Weights of a small mixture-of-experts language model, trained from scratch on English Wikipedia.
Size: width 384, vocabulary 8192.
Experts: 48 experts in each of 12 layers, 48 ReGLU neurons an expert, 8 picks a token.
Training: a variant of Adam for the experts, 12002 steps.
Below are experts of layer 3 (counted from 0) of a mixture-of-experts language model. Rows are named router (the router's row for the expert), gate (a neuron's input weights, with its number), up (a neuron's input weights, with its number) and show model dimensions 320-383. Each number is 500 + 40 x the weight over its row's rms, rounded and kept within 0 to 999. Numbers have three digits each.
Before each expert's rows: "mostly gets" lists some tokens that are sent to it at least half of the time. This comes from a sample of Wikipedia text that the model never trained on.

# expert 32
mostly gets: " he", " it", " which", " I", " He", " =="
router:559524515482492523486495511482449524532516542502479501474567449494511515499539413556505471487597579438467456539564509556521559496548520484452573510470538531476497456482519539495426450561465521
gate4:533465501514472577512572558544561571546514460549450529459558478478463520585536575548449539522456535502513499510501420556579532402531468547420490537507517464476503480462512419495557515514483455
up4:450575500526481485523464497509442479465491516465515496548495511532517431414477486464518491443607465502523544460505517467429518518458501445587536497438533488515534529518480558526426511412478507
gate5:534449519486499481487498505441519523508523549566499506442540484515571593485556524485510491533471540550489464536503567491496508479574479512525479526491523506484503451450511478528504463506483448
up5:477522488532507545519475449524510481470432460417476438539446517507462397491489473510454519451559458479494540476482407523491483544459579515458562437500456501476515561560460493468546507498517519
gate6:498506527545483477505465578486527533486569494472470492508510498438417536568464558537543530490475515439481475537465459503544537507542532483575457500481562438568393473507431508515518446499534519
up6:525521462425515504497492500569461487529480509481546555475497496494523460407488486500484435418477487537425499480484525534504494489473482495497535536460489522470525467484454546541490530522489542
gate7:553526527468451514526451541518492478520532528546532521513511519452490458541476424563492414450512481475530479529484407503525481510539420455548530535481599467518462453500452501500462486474511466
up7:515516514526560510536455515509539440539525502467461597504474457607522556512458478509525600471549487562533596563558514506509502469528542532500467382471510497483554524523574544547491526573447579
gate8:504522419470634606473480542619505554533529479574497547525451546505493487437513511507506420488473513432482421476488536521486471545469446518553511514555489482502527467472504534488514514467448532
up8:475440619513499540486539463440523533456505502587504447563518489458511386465520486488494454577531506485513519491548509490488500528429575437490508474540479517529549515420492505541425515464447470
gate9:492607482434481486475550505515455580491541488495611492479503490434401529466477595493484544415519424453476504480506481488502476469582498482451518526502531511495473527477522485481517543512526484
up9:456489491503488561428524471553486579569496530526569478498398561522498477579454594514449524439540498397467510556488513550513511525517482513502506518486497495420489519478462453562541488433491470
gate10:472461481453494551448549499530527501483534450549491545524488479560475496541479507465459533516491522512549489462519441474462456474531518526451508529456506486565456497539472530527427552551541510
up10:468479472443445482480525464462482451514532467493485499477520461474470565511471483568524480482483497443460583503531480527498516396503507439413524491487504481519464533476503511511484580528472519
gate11:503464496556473473489511487481517590530522497507495547470568582470408557486444497490529441449523508436538498484415575512469561558482444475504471468461544426467544479532530561504500550531511541
up11:561522513440441445506557507525488533460481512445555534544516510503498514540526480490482474479461412474506427483495550457502516515524466545454466511523484439489573462533567488436541527452517471
gate12:485530562482548484469507611497457486545580434482581568543516515467565507535468544459491490586537395487428445498502494451426526446488562533394412562554416535446565544485498568455523511543483464
up12:471486545510473526529493528529463504487474482522495575518466499525445517512496513513523517587515404552577498474515594533478494491440626585556461536489450517558471489510508558495443480441456440
gate13:586429514535529503565460490533522452544530502538533474571454475544521522502477495493543571521420477478519465511426485478505527544453407479530468545506545515513462451585477545492478529499442481
up13:533531576507484494518500445529535491463425531484404439505526587565575454546503476478529477503503462490529523456508487517499485498558495528489483495490503586474435529531458509473459495508484503
gate14:500560541493547548454516558521497524471503504474552469553490433472495477518518512445458566531519515468437483427485489554478523435474476450382495562537491496527496557428529526459536505558534479
up14:525529500460569537463499548526481534515506508506542499557498417439458495504518481481503550520534531452469463453516500536516524505520447421432546549558505541473494493490554500486511497501558501
gate15:600557471476527446548472574485503489524465515501503532417497435588592477550515475504517553459543474547441502594521426502522468535513530500487477441452494600458495479501625558478475515563458473
up15:442504530490482487429524499480488583503519483454460506542484571419469503436514530488470427507518569428591412421497568500477525469467501528488534594561481422580490539448386454459493515454539483
gate16:508483491439528541484452493457417556501537502477537528418488540506483545487484463564532527449597523513443535493570509558477527487611570491434514458493480480447528552456517467524477494504512476
up16:501526488398472508516499531557459436516511504506455545483523517535482483530506571490521381512452518496408474526512474440582509584384485518479547559554471574555466473582464497476514478435436513
gate17:530406448589521547537488469446537453510540519484541507548548578480490523458503462515492526510546581445519440487507555513506574497450427438556503494467507537517481517500448511519434444499481500
up17:529399421614480506575497513436516494519493523512521485556543530478518575488501458533488496472540584440494460481498519501474566516465455478530454477479545517497478490505452546514455429520477497
gate18:562520528457475490533479478420515523486503495484574485508493502514512536497591460457595526459514528549553419530495538513521447552529468547462502460528417504480537450554514509487523460548545512
up18:548426534511488530498491470475563516495459497479534469518433522526553562510532438438556505500437532529514489532518528531488484524520459509505494472508469525428530423585474519523487470485547506
gate19:499495499499482575555499508474542530499510510519520495489495515473544477498504465497459513514527508464541551528564502492535530481532580547469538495534539468556565525575484500494409477484441504
up19:484470502477549452431520458532489514496500490477513538522502505532536500482517496474544448509462485538489461493480521526490441559499488455508478519503447558404434483463516483493570534565544472

# expert 17
mostly gets: " S", " A", " D", " B", " re", " W"
router:486572528455482503474520477476478512517562527457445493525568571524556425510558476585496533483522513482486539556500456495492445564511455529498518523506513437424544528526532458458503414546516525
gate0:540469504534475471442537590498473518482555467515545519516496471556519570448563474506497444436485458562456545500485477523481555551448486444449550540530486537511506508480516529496488540518507507
up0:474534513484486480532460447526550440521470531515474536497503504435534506562422516449547503577477512460493425460554561506602481480504563505506413457466530506482477537479539466527450494515484539
gate1:437484502605495520475477528514542489454553552522535533488522545462520481554493442533552409489427489465496463469570500498500479510521543487509450570450460546498516529463438549440492475505509521
up1:476479508620525534498519534481536510439545550512559519475512503482536491546499414521544426477450476426498461504548516474493481471528500488498463569449454518501504535444438526437521473498492512
gate2:521499589504569505447454479494462544468551465555439539507497534445533555543449515497473441496430505495463491452517559485446520548424503483545541553534429532464510534474535538487470494506489581
up2:505520534528507515422423466481493558453493492562417520535467549478548471573489513558473445446528461442506525464519494457460508538473518477570568508499565548484498555522530524541559476508473535
gate3:485515509522380531495464451510558509450498581486510458605532593533592471569468491564529512485519512582519475450604584499486576466479491528554458546491514507496484533455523560450518474505499442
up3:501462471493604477513517542481445487552464411514475548413453422469409537423526491429475498533468513440474517571413421501475397520499503459467537467486476519495493469551480441553480527492513556
gate4:530502590511478513546565557490454538488580492517527503489428503432478475488509491504468427487478449461576461493393526516497491546498510499501505435495469426468449532449478481572581516533508465
up4:463554545528463506510481449473528597493529555469482476527482533470472494463418512480498468529472429486561436517444529530510476451504538525511459438490546468445532581547465533506539463513531546
gate5:482539428482591546513530503526540421469523413482467499535437499463477553589506523519554469443512412609546440467539465440506533554436505512594519471503494472564440432476473563534500545473504498
up5:545549513496468561529496437543523494560587466514472544433471574495526527556456537524487439476458518509545457503505481454457542531447429523517530565460464473518487483498487528555548486497526478
gate6:492465492498485423537544548538461486503537525489523483520482501505475504552536515485564427583572483469502443438471528553415516494459550494558448561551449516488467461487465549521483529506492540
up6:539515497549555529484422490469510510503451448552509486520503465497532493505504516529441569449453570517508508538489510463596494502494492480483548472496464504495518549489534475485554440442509481
gate7:490513501529410479481486478429500526507573514527500527509480493541502492516509527516446480502433534551532499474446497553510498506514475491488534507485544500434491511507429561540485514580547506
up7:502471517458507539529487512530463470511439478504520534486507521486481541484485510489574471479563504492489485506564498445522529492489526500491503526553421503557500503479555440504522500425431505
gate8:520485495499503484541501455565545541468477517492565503539421542509555454484506542467532465476494438466566492471510596548507556481513606440473495475467540525462472515480526556577537507520449504
up8:475496492476507415512537504564466504446494485489469486535431502540552395525510537476506496464533495513504489455488528476466490553536585495535487463447533539520503473508532477504543451518487631
gate9:513532532503460533529535455512482489493509543577496521491441530426452508474443533511471595487518468344516531485554536502484455469499480538476478528531498499488459501464533532543435505506493523
up9:456482484492531462512499572471464511452500464439492498488502460526492480539557478484547466471516532611479513493464470542493535549513544520500495486478485502515540471456486471494497478479495443
gate10:527521485515500550477489568491549527461515504535417398442503516466525488519509494510509401410483482512454491509531518519523427474496543544523464438496548496443493571498587564521471446555487500
up10:484496518474495427533531430531456470536469526448564588555471469524475518478491493503487597569503524527551518494486467491497556517519462440483539549497471489556501439517420435480551541458547524
gate11:465509499497522470515520448440476586548527521538535499492508526590495533548479443494427464506545523480404525541497500608476551458509462518433483503562443448491523489482488500479506552531479491
up11:465544528511510472486515439454484607536543495524549486518502536567517543562500437503440480525533557451393539565520492600436524440503476506423460479544452477520519471521464501470519539537512494
gate12:479450514493549456480428482490492491465505518547551440512510496433448465408526580490487484516474523507498493484524576518573486482476467523499495508532535494490492477508515581483470525454504497
up12:484537473474456553516573523499478479501485510512464573502488482535521515546509470505526539487503476532509523529496458475437533544501527450512472534475490489512516505458501428542499497535496469
gate13:496504541491469508478404466586492481539527573529528485525486518470437509507446487476548553453401518432473435528496513457481515431482494491558441533521451498473498426538498534534463537459489522
up13:504515540495500512484446443541506514536565557520485453509480543492433521533493498443554518446417506389476469504498498478469580425469474522563404534557438475476515413526485564564477542498460475
gate14:525538582562466534506456479418474499437537482519401507498487501487510540595482459526486542503443528512559462482484453461460452495435523516565475432509541532471438411507472501479420502535481525
up14:517467459456529490447552525585496486565466455491584480525540478516490474395470558455512438491544492484429515531548543534532549477509517491447488564511486518552565539488551488485558497490517510
gate15:457457490454564441494549505493511528523549495510554468499519508485519538556495464505503570457503488499476489557488590503496475491506518552500460531430434514478492630482545506501468526495518500
up15:470484527444476494464567501483484552528519451510509482525496527500503551539552475495497494463536526447491506533515537506487462535517485523458498524458426470483484535470494539549449553524520489

# expert 20
mostly gets: ".", ").", "′", " States", ".\"", "+"
router:510533536516498483509484475474545546543529575521433499494575534585518469467455445470478532537512558443543508513495506442506484489479532460489501421531518458440547475576469561449490499562503508
gate0:460485458523575444479582513428417582487497546486541501574463454532506504482527437452512479510586479433480544491495499515432523487462545522537429495513516446473490562556479482510528463504459472
up0:441462454504550459500555546452444550477482528473552508554442444547528509463547441462476468488558491429525534510500498513423506470452531504557436502503518473462486579557493459536532449498496464
gate1:429578473462528552456538474547442610555446505509505472511447527523495521453611521537445524480508537517475496512497431440458514519473481579530465475553580488506433498464535419571563548472532480
up1:468545505469525522470518495591427584570426476497519485552453554506505517437587505541460514463471561549504499494506490431523503478445489537503469451524583458478450519477515430601527540490555496
gate2:531522455447551454466501458545402475498492398541486511549487485490513592486511602521497490438506431521487525475561445439574450457462491576482496527612495456489468526472577520422552534483484550
up2:531532464488559438432501476549381520493512418542501544540483488476487594484525591540498469471498482468498520456540469459576476461488505554464529534604496463477487501477561561437570544521477535
gate3:504465531502486464441525393530488570518532437546475493463531550524488511520514482524506426484496465466451559504471425476568531519479517495477472524462525490546532485510464520401546505493513436
up3:490511448485464549547490544479534484474466531463515504519528437489529486507437547446422524459498537541541480465512575502429482467564446492487533489529541531459475501539569487565460508503462547
gate4:436487532464455484499491456566406472524544485461476568473479449527451452476503510491521512481406503502474444470534474477596496468463417475505452511506538467557549513441537455433551506497547492
up4:444514551472484486494517490533422493512583489441470559472476458514439441451505544494514542487421527498494458489492489508591498463506434461458488501521538439542550541440505482459578502546544482
gate5:489530546461433467448519474481463586519539500528563517480489504432531484548488456556525508479485531480455527564536500497498516453469515506534441569555491493529550451513569544516476569446483433
up5:519464495521541534541471527491573430480439518457414486537522514511446490463522519425506512509527460581561486451465532537473491552520471473506544467452522513477489570502431459519479420545514546
gate6:513471447444570482466515500476527451463555496455430529523538519496518535515465545444485449494473506515502594477534462527535546471545530499461571488512524525551467499463484527507494541501500502
up6:516462443423574451530558492473502472460539511432446520519496518473548555521438526423453411470499507500540599476551516550526525431535526545452582473548527532501481545521464518513464566522486516
gate7:458514477447550484506528467516368537491484433446485481556416445452460544492529481517501474428477574474513552481569451492516533438581493497414492521479554493506479518436508517398475524484463556
up7:423486544510495489473474537532458443511477496496481553494489473528570548541482496500512564458551515500457540511490476468488560485497500529597480484560477465531573526553553525434496404463526516
gate8:519485459604515547431492537494513513467517482503559489471536440494542496502475476488501488424470485607414520502447500438480460514560512519497531570529483435518460451548500522536479476448483496
up8:561537545584539568442492506521540514484538520482506481512536434538526466473480446554482469470406488545494529564484506430458488517513434480466522551565430451494469423545532552552508504463469447
gate9:445520453475533467461526561531460492523509481489540543459489453544548491530570504492482510415520460511484542499551477476516546483539533541431553482542538468501535440536471496459542521505490477
up9:559457532481456517513460469452501544501469516530455487525506551436443534482429498506533467580495550485482467493485491498490467510459446500561436531464458525529454589444546489549459477479514534
gate10:516465446467520464449546464488458534505547477417530497470430486477461569569487503517442550447580521506424458460516403496555509505532488531428589508510501533482527467531482562466478498515494435
up10:489540539537465549541434571509516448487449510580498516529555526526544445449509511484537462535443466498572539537497591496461499536453494468566432505502483466518463540451481433530518478492497563
gate11:510488500417507433538466432460554471547540436455507447503508486485495484489549481450547516478556564477489547471499556521482499480500481499508442462547525425535570468568528495520468433543541451
up11:536520526431506441564492413443552479542541461457502451474480524526504512472527462453546538489562569462508534479487530510445504463527492525483441465579527409541551510559541529547464432552543439
gate12:440529472483486455463575503437499542544530472491496502475512535482468528480533453478500521543519512483475446608464543546427499493551422518541459483473548509467490470451403536485549486447533524
up12:454541517486498450457512513388481545515518480551491510485472488539510537497511472537511506562451478492484450654527487489544463469510458543525513458534558489482506495445420520536566538445487560
gate13:439488497555498542558557549515500445491529547548487496463574495439485497517483601525548485510530501493492580494487525477465459483479441490486478489480519428524477500478482547542554518598511397
up13:489435562471459470404518417470484487445468508453518482462441465545494512465501407431490519513502560509503480568458474492493494505519572508562486497430510430528470504446510478453472474441544523
gate14:444550441483508468528451511472508486504510468564469512537506535594492467500478480509527581493487516549486454525552495485547504610442514466483552599481412482482507473542456488526519529549598508
up14:511474522528463563478476461519525453494492598501552490521586450504487550500448469487531530512522499561492541454468543507500523517531516474524497566529466500495511458544434538426470413510580503
gate15:561454500560507538520498560531432507480476549498468469390482479491480491499536537473499472462517515486474537505442597512501495478464493519539476488560489496508484442541495503557471421518530521
up15:425541517456473468482490460479562472517495427524541498580504522519508514492454487471490556520489515503541478534526426482552482531502528467500569492475535524493538518479496489412541538442522517

# expert 12
mostly gets: ":", " United", " within", "):", "=", "."
router:462472516529463479576524523470464525505516545480505493534481467518454464565445521500495525544459609471529466547516504504584531535479481565528423573515535552512524498529485484484488546488504532
gate4:483441523518552538484505495537562522380436495478513494459496464499450560454581529482518492519466450533467513459579523429517499539583462511510486492518496569518524385527514511442520502550568512
up4:464437525515549514509494480550560478395431493464483465496494450526450579430585525474516484531466435537466531490566508453490510508544535494493450494528491556445534445551505508462507523557513505
gate5:458488485504454506500461468496481497510523478514497485473502465535528556503486582532550419536534552559468499536521500475530478490524505455416437443465504474547504502485550468493514481548495454
up5:467488498483495404482520513523480475496487514521488496497583453487555507494468525454546436551515507529445513505486534506463520437469565470452509493530460515500535561408492520436566488530437476
gate6:397526575478492535422535572513487515461499495466534505446595492471510518572508579507508529547491507515493478472449544450494526482460485523467469536527507452487449527507477502482515505538472479
up6:612491409514494468576455442491519482528495507544481495547400502534484479438487427493475480456511484461506520504543468534489460521560541478526517462438510549517549490489521501528484493476503500
gate7:437516429419553465492495524515504486454475487477422536529517521487467523496533556476464480428492444511421564593509444531525533466532534502543522533553500466498428559462512493499562536481469575
up7:457445473499519532507531476489534572497448542495477478533489541482462461426479567485431472508508503444398554512474458571500547480529491517567540558482518509560451516378498555467465549439420510
gate8:479526476518462498501490509469520561545473517550438439473384516455528478533506557483487377520503499494535507553522442552495547541497452548564458582468505518514497512469541481571443469436488539
up8:404499514462508504480511509550447479552514508510419487491535454536453481542520547460518440446543459585450496551455567467564440510479532512584511446578543555501487491434558410493472500473535542
gate9:480511479380508492518513479523395495452459496465527519522488490480481490456451543539534503496554453544405556520488512480528499449509552500407538472505478471517478547514513465508573554514550534
up9:486527521502574525465545522447535500466496513507532466540533458500499479556514472486453483505514554538523458465447485523477530515560537453532513441471462473473461464425402525466497492499470449
gate10:540446553562485566456516437462543528519528527492515504502514591508512489580571428449485516498501528464509520539448549593501579543544473461462468536507501481478549538520546504545537506461436441
up10:533495520437425469551485490440487466487447467518482477515543472389509581493439532443589434468508481518522511435498460512571464487451541523493489517467546515431423499608473485520442401513505499
gate11:421529467444517494504456508468507585434449505502444450482549507502486451539494524471489522445478527505453508486506504533512402453552576518516542534540509507498528588490500452514507520412492509
up11:540441536559472523483533498523519410538555521492556544511467488479494520474518493545517474568494476499559505487500524508454600529466423454483425488453497509502491418499477558484497498576537476
gate12:493489460442500537507493528525446521545492468601502483474528509438480509433549522527516478469452497514463499575438551507508451526493468493554501518485531473485499413497580553490489457540539438
up12:532483574525491487472520508488502497441499546407500502541518495515504508598466496475463562519522452490563537464537454508505575501437545528453525497542461535516505586504417460517520557466464529
gate13:473469458448530530486458464520523515454503469447520445498524480505561544539495482556487529474512510518506509503470448551482484557386403564566513579482470522448495527494534511492430484485438514
up13:539538509562459498483526531454470468531469543560522553508412544494464443415519508435500470524512449455471493507515516465465546483614550457407508421488514513555515525499472494500586482500565468
gate14:463449469512461565449492498514497482535522504496561456442482521492423488520525523455466455505554472538414532463496446416518496498470454504487587537419477527565507547482645512537558537533560460
up14:523570545514523460586515517494498491487486471534460538559507450533595530488487472498523550490447524448601455539499556571467529531502535500477423460594473453486469452510389509444454448461471541
gate15:438499492461471503512499571437492546496488563534413490543422490435560457530510517497518470439530480510489502537506509488540506525417538451523567506493535554525491536422545489496485507465486481
up15:583504517532515539496485445514496489461530467546607483456547486534436532477507522505466495581503509434468532469479493521467507488519472540479483509498476430462515413485473532536535495546500458
gate16:453541508506519502477552586464476465527545476517502533494525523508531500534462536501613446537504390509475456571511553487436484472438482550547521519485539472509496452500486527538503507532479492
up16:440542502507501494461519565440488465514550487503519554497532546521547490522486559484609455545502397484467476583524542484456490484439467553557514528480519477495509463533508539558496508517509494
gate17:479507504410523576446514483479501519460453493520502482497541499507450522461525545490461515518524482511408505467470492459540540515497484495544484553480570452528474468448591420536502517470402487
up17:463466513413476543431494542497512492517478552553548467442540447509464460495489547524431475571535538469413544462483492516500508433488481513584451560499570501567469490471600462474474543479483512
gate18:523493514509544445557446494445578496446489486484504499457532512442511488481447489477513483505553494518509488504563528436530507563501526541502472504472483465457580438475509512545464494541487394
up18:488491501516439490535508413536475527548517454476502474491496492558446553538521465521484527505455536511519474485431506549475490519509471461474508499551472505465534494530501515494529445455529557
gate19:483463566538606509504520580504529521468503456544486576490510490454513429530551503537474528436529518520504423573581388456544460548483487559469536529493495508495562515418494457447573558538475481
up19:518447560537553487520524559527510513488517432525472547496509518463493450509553470497472541377515539515520429567550417491538442520510491536466495532511463462446571526474482449479603581543465502

# expert 21
mostly gets: " are", " time", " years", " more", " most", " year"
router:466507507477505437405575512495490502549535516531455489534415506447443512482461527477527432526503472450564542529527518511512449507521524484500531523551572460465479470494535506518447446490449533
gate4:465503451564499482454492457526494471489552543445483569557464555509512487502464479618447539465540479482523448537456438523556459473518448474553510483480523493524542492488540577467536448444453436
up4:494503546520481505387524538463555493475528490462548529486493552483508520478475547541508490500555469491488523561559438485459436515530451512445502595465535530513516463478550492447491448468461436
gate5:490464527479479520451569571543463558504483359582488475492455481428505557568544530492492475480499576446535468493549475537530495430490485493479529530512531498426509519505536509419419502456511440
up5:469498518547470398549524578502491551534521426562410501496409524457521522535505487464494444543506538455507472470561465517500471413571485509419539526496520555486531441519481502482410505450475458
gate6:504502422501518525477508482562474535503519423485494448550465529466499534519452532484551493517561534520470537445477494419470485570458528516413510540632509430509565463488559446536514470461495493
up6:455504512467495487525494480427507469491493566510490544470556476558508481473551459534436499466455478492521478550532510604486518434559472515585478426413467561496435513500448538468489555508487519
gate7:512525421463469503454518503533475507522534493501456510503491470459496499483506558537499506485478443489511507509544571589558452504555445434508510508554430525510556515544525509518557497456525536
up7:559518520448494474456513469489525587482568532536484487483431520499454510486483532540578485562505583526545515506491485450534519520457513536519502530568500447505447444529520493573523486512510498
gate8:571518463492562438470538501518552459447521572547539503502468460525493454492556429517501540495550461542467427480470487448444498488489526491594505488523516485421493534474507528535520503514511475
up8:615556462443543435460528510491554471447558540530533498496471461478501486475520500524505493495566455545487433490477498448474515490504520454554480504511512482430500527447499526500498523546507506
gate9:488516498538534470530563539459440528522533528432497509500463525506450500463499437558514505500529540541438490497496477496463486502538460509471509551512442456558561483564554519481489476492474511
up9:502554460471458471517508509524501481498511559471484544474516546517499541478470457461527465521539575499422507444492507535512512517477493509539527559482474465578476483514493520428460514518509525
gate10:439422462478483506500511449422449524533458579492540447557471491439511422525471514421442451530468456525475438576552575545396558554540484504478455510547554519493475525552473469524454437427448463
up10:567564535525519479517462559569553488465527442503471576433527509561499555515521459580531545471555588495538561421462386476573429446459515501540538488439449507511523487471546500475550558549555535
gate11:539496499531667513529503505478462488452548453502527477476571511533599498550471462554545508500514521458490496545455490485437486556541514520483482567500430535452518450437501430486499561494527499
up11:479468477481355539463525518534536458547424547516533505495428495472423472467510558417485500479537492550520488514497496490574528457435539472482510451471540479510494501584450541517534458515475529
gate12:591494520519523440484499486511491498499489491524516455535471518496534488441554497545542463475444407504483539519504498526510489534446449532513539491485548528454554487532535539509463494475566546
up12:567509591521515471517456444595480484523442523536495450579484508518525450491591469503520486480495484491488466524465425496496552494472445514508549461389510513478497478537561543474593490507525481
gate13:456489412489471469472526546497581527542527498472514469504486438447501458504474500482524425476538418472526539505439497488400487472474514516506556556554529461444542488543513524461448442448562465
up13:550539543448494516464512594492543459466517486521558500466475491601497463490492531430446505413567528479488417466482464484468439524524467573469557542511520484527439461441523501498423545522514482
gate14:486510503533591469464538557480485554447484480485523538474506427515469531638588562539458590476582400473414514495516538482573508494454497544450489467469556495478551535491493506480501526526494516
up14:521519476515438568565440422514494421541480494483500459508506548511540453382443446436541463515428577556562449473523442539434436509536501504520507495502422529540439461529522499540497475492502453
gate15:519487568525493451444552431487425521486473491530489471463559519535564501533491374550438486485409490481507506571535512536423502489501529520552461560565446528486530463511549452511413482527526432
up15:381468472480446592535441547525537497518490509498514523508463536476404490474497568491551476552551517525437473504462463455524466627563512496474511405438528483460496529570421542568616486533481501
gate16:546492464515475507483540531494534437467503468533486525504502469502454546506485478490557500432496513460487564473467537484482479455503502493466533502493533496466515415464472565468496498428562579
up16:544424491544513515473507487428555509507452488566513530534534491507472533522484480548556508486479536505486530532465486533519612542530500440455498543507547516493548464562419567494543495505558512
gate17:432466516502408506527563500503541530434535513483473411477524435508465460453479574587572462521479525500513529470484528513484485433541526488474497465491474489454524496494474538497490517527479529
up17:457452560473419527470531550529489545485510457542490465450465547464494474498519550459456466508486502484470449458424426443493493564510507526489542494493523538487449562464498504504511503515451457
gate18:606483436478513417544460546455582552513496469488511440472533525543501440505473533489477524434490547477499538521550488484509531530532475506442532566462530482484440473451494451431533499505549544
up18:543463521623525485490467435446538538541483466509523445483512495519503483488478452553451524458501507465525508579488467499572511523486509502489473597472489479488482507535479519522511428471488537
gate19:504543514476595542515529516539525481522567463534602552521512456501557501449547491456554565498445465523502504425497547517496469560459456495400512519514477533554482460477552524454449531583505490
up19:499486447458449544541512505530482529545483453609523524479514509512413521545438502450432463522548496507535511525496520512405523428436574475561539525491472463448454551537493510508550439519472508

# expert 42
mostly gets: "|", " \"", " was", " The", " were", " ("
router:531525480503482480514522527536531555484456507492438522546471524528560471452502528535479467494392512521541464461465508540489538440496511496550532570536544529428475515590439519497503492507507472
gate4:520532499432517433532488535501524499527514494530486488485511422438516480510490607480534530477562470495423570498458450485527439540508523510566523444495460407524503476472494452543529546459506525
up4:503447492535485558434508462470470500490472520515508513541451579556489491487483411467474468492464556490576446499524520521463535438526476559432463530520551582494524534538520534476474429577500491
gate5:458514475445539492522495486433553515484501441519470510475485446404499562469608476514565452521522393554536566486560470458541519519500506504520548514444494459503480452476559527490486535460534486
up5:505506496466530479534489499453538552500510445487496515476495484374503575455572470509577447534517474511567548473546475448533546549521503500558500516457538464497483447479535510508471500525542454
gate6:569514486485567531513521580532461540490482433492563532545466534550571425532506538475489497534501487570565561474472486545441508524442522548503507535504435494465477440514531488474468447539566464
up6:433469517514447433525479410424512464537480583492453466409477530459414607489497445485549504439500501417418473555531485428534449518520502509514533527542538530578544568529493481546521510463480553
gate7:420491424512489547516520560458476453464449462475496560454489503532525450471494509520492488520481481588409479490554518448497438506498518511508486525562504511472459507524467496458488558456488504
up7:578519557507510413528480464547545509521583547513462458507504511491486535503540515520512516498504499425565502523466482521537491497495499475496525517420492489522485496462520509526532456524546513
gate8:499459534543441519508530448440571534523484466552479451548492493492613516477461561476454545487437553481499487472448459547475521550433533510497564491540533550543516546506431450433495473445489490
up8:506423522530425514486511434446576550531464479547476461562499479476585512449421554461467524479412531500500472467455462532469516523457548496503588491548539519551520536502433458428495482409491500
gate9:479550447505569482464479497561434461595511447477545475481535519497525520571491537479519466487486479504479483466496543491521501476509506535488530497519459505517493400518457513509455531426481472
up9:500413565510520561583551369453500530482461492501506499514452514543425502481512457521456540477475460483432497527473450498484477503551489469491516449475472485537496540488584519476570459497530530
gate10:522547484477546479456520474500494537482499505503495466508503456448497535491482496448508577473493489486448557509462531520457440512470442473490513522527585401482486498520461498500590435460556493
up10:493456498505502533528475495424567537488472503521540563500501455448495527507484486450455488420445489455451472518478536508479527495444537465551512532534537507515539530448476507548517475453522506
gate11:514442442538583509489453510459514475440447510542566499581531511471518447492573485580455508515477428609537513562514504548503478499549537485466517432520462510466506462514516449525606457486535551
up11:526552554424446524472505462511480463572559456490441443465502478504467554494405505449559518475541556400529507473494482448486530541459473519514467534464497443541513526504516535477370497531477423
gate12:437463467424519452429539505400511524498526565543424542552581501449490493520523444556504529447556461534499574571556486539441558474527558543518440499552527468486459456567459493511573462582524461
up12:506460530492456443482528461426567545531514558547443553570587477462469473490544486556482536468559484565551502539566495522460522484559487537483447475479502495506497433520461499497520446591545443
gate13:476415505490439470489453478452526471468487507496515500486449510470496450455480516521474508503397520614539547569516465472472476574501520571547494527442535551470428447512470493463554471480463488
up13:465407518503437507558493497488553488476481543443491508500421553524503457440502504532448538478363528544513515581515455471487468547482525547534512498446523567423432465518471504487543487506518501
gate14:522432525467456440547522442510474531569575506505480462484557477478464598544489521496494539434514509496514606465468422547548451507481513492459520434523561449546532489477497511519519516489474520
up14:551477542491452451508488458499453527594556513454499496490540499472475604509491487511533496436529524466503569477441435538529484463493530472475539404537506406532546487498460503536513533549478531
gate15:519506499467471504467503540490414490522470522467495431557514507505472528453477504431526561444465500506481459492473391465502487438490516504496555506515576511493512462470476484471589451546503506
up15:501411493459439489521498486504455466523531494499587455499505478503529540410497427454447506461467511537487406541473467523473415486507473532514518471474426649509488481567471502414507535501402536
gate16:494523524466574512494529461453489557504551472580506517503495490474532552479499472518498510498445452490412558469513500466479525473442538535485502482545503453517517415538538507541507530457482459
up16:517502558466531494544507526500560513521507496561472527536502436561461500547564481481495483530494413486475517466473479455514518501493473588485538450525537515543521470491590475568501518474473478
gate17:515540438503499469494470539502482476525524522477531487447509472501444547464484471478446526454522499612453567519420454411493422545452479523535477514539444529494502452512450474532467516480535513
up17:496524448487501457498474531476483476523526521483530482457533471494442554466483459478476538463523491606482579513424448414494438544452469505526464523528460528472519421541460485524435504481515515
gate18:447497463487572485452456443499541564461483488572524443570522580484489507450478488496524540393467526505543413446585498509530504466557484520471459577468513493458495467505502545426532480461472474
up18:503579574506391416565518532473491472547480452462535533429500480444469480502495518458471471542560466415480576536378554463466537492442463485487535462467582512507516510405525461483430502504527554
gate19:523447495526567457523520515413434491477535507534526477479509520548470561463508549441502491497464469456501509421518422502397474505517588557456513468528496472628462482509472473491535497469497516
up19:525432496538580462536527526424418500450524514546512487507519528543459531460511565430499480511437442460481483433552429539400494481555587557444515461521470447585447491530460474490564523457468523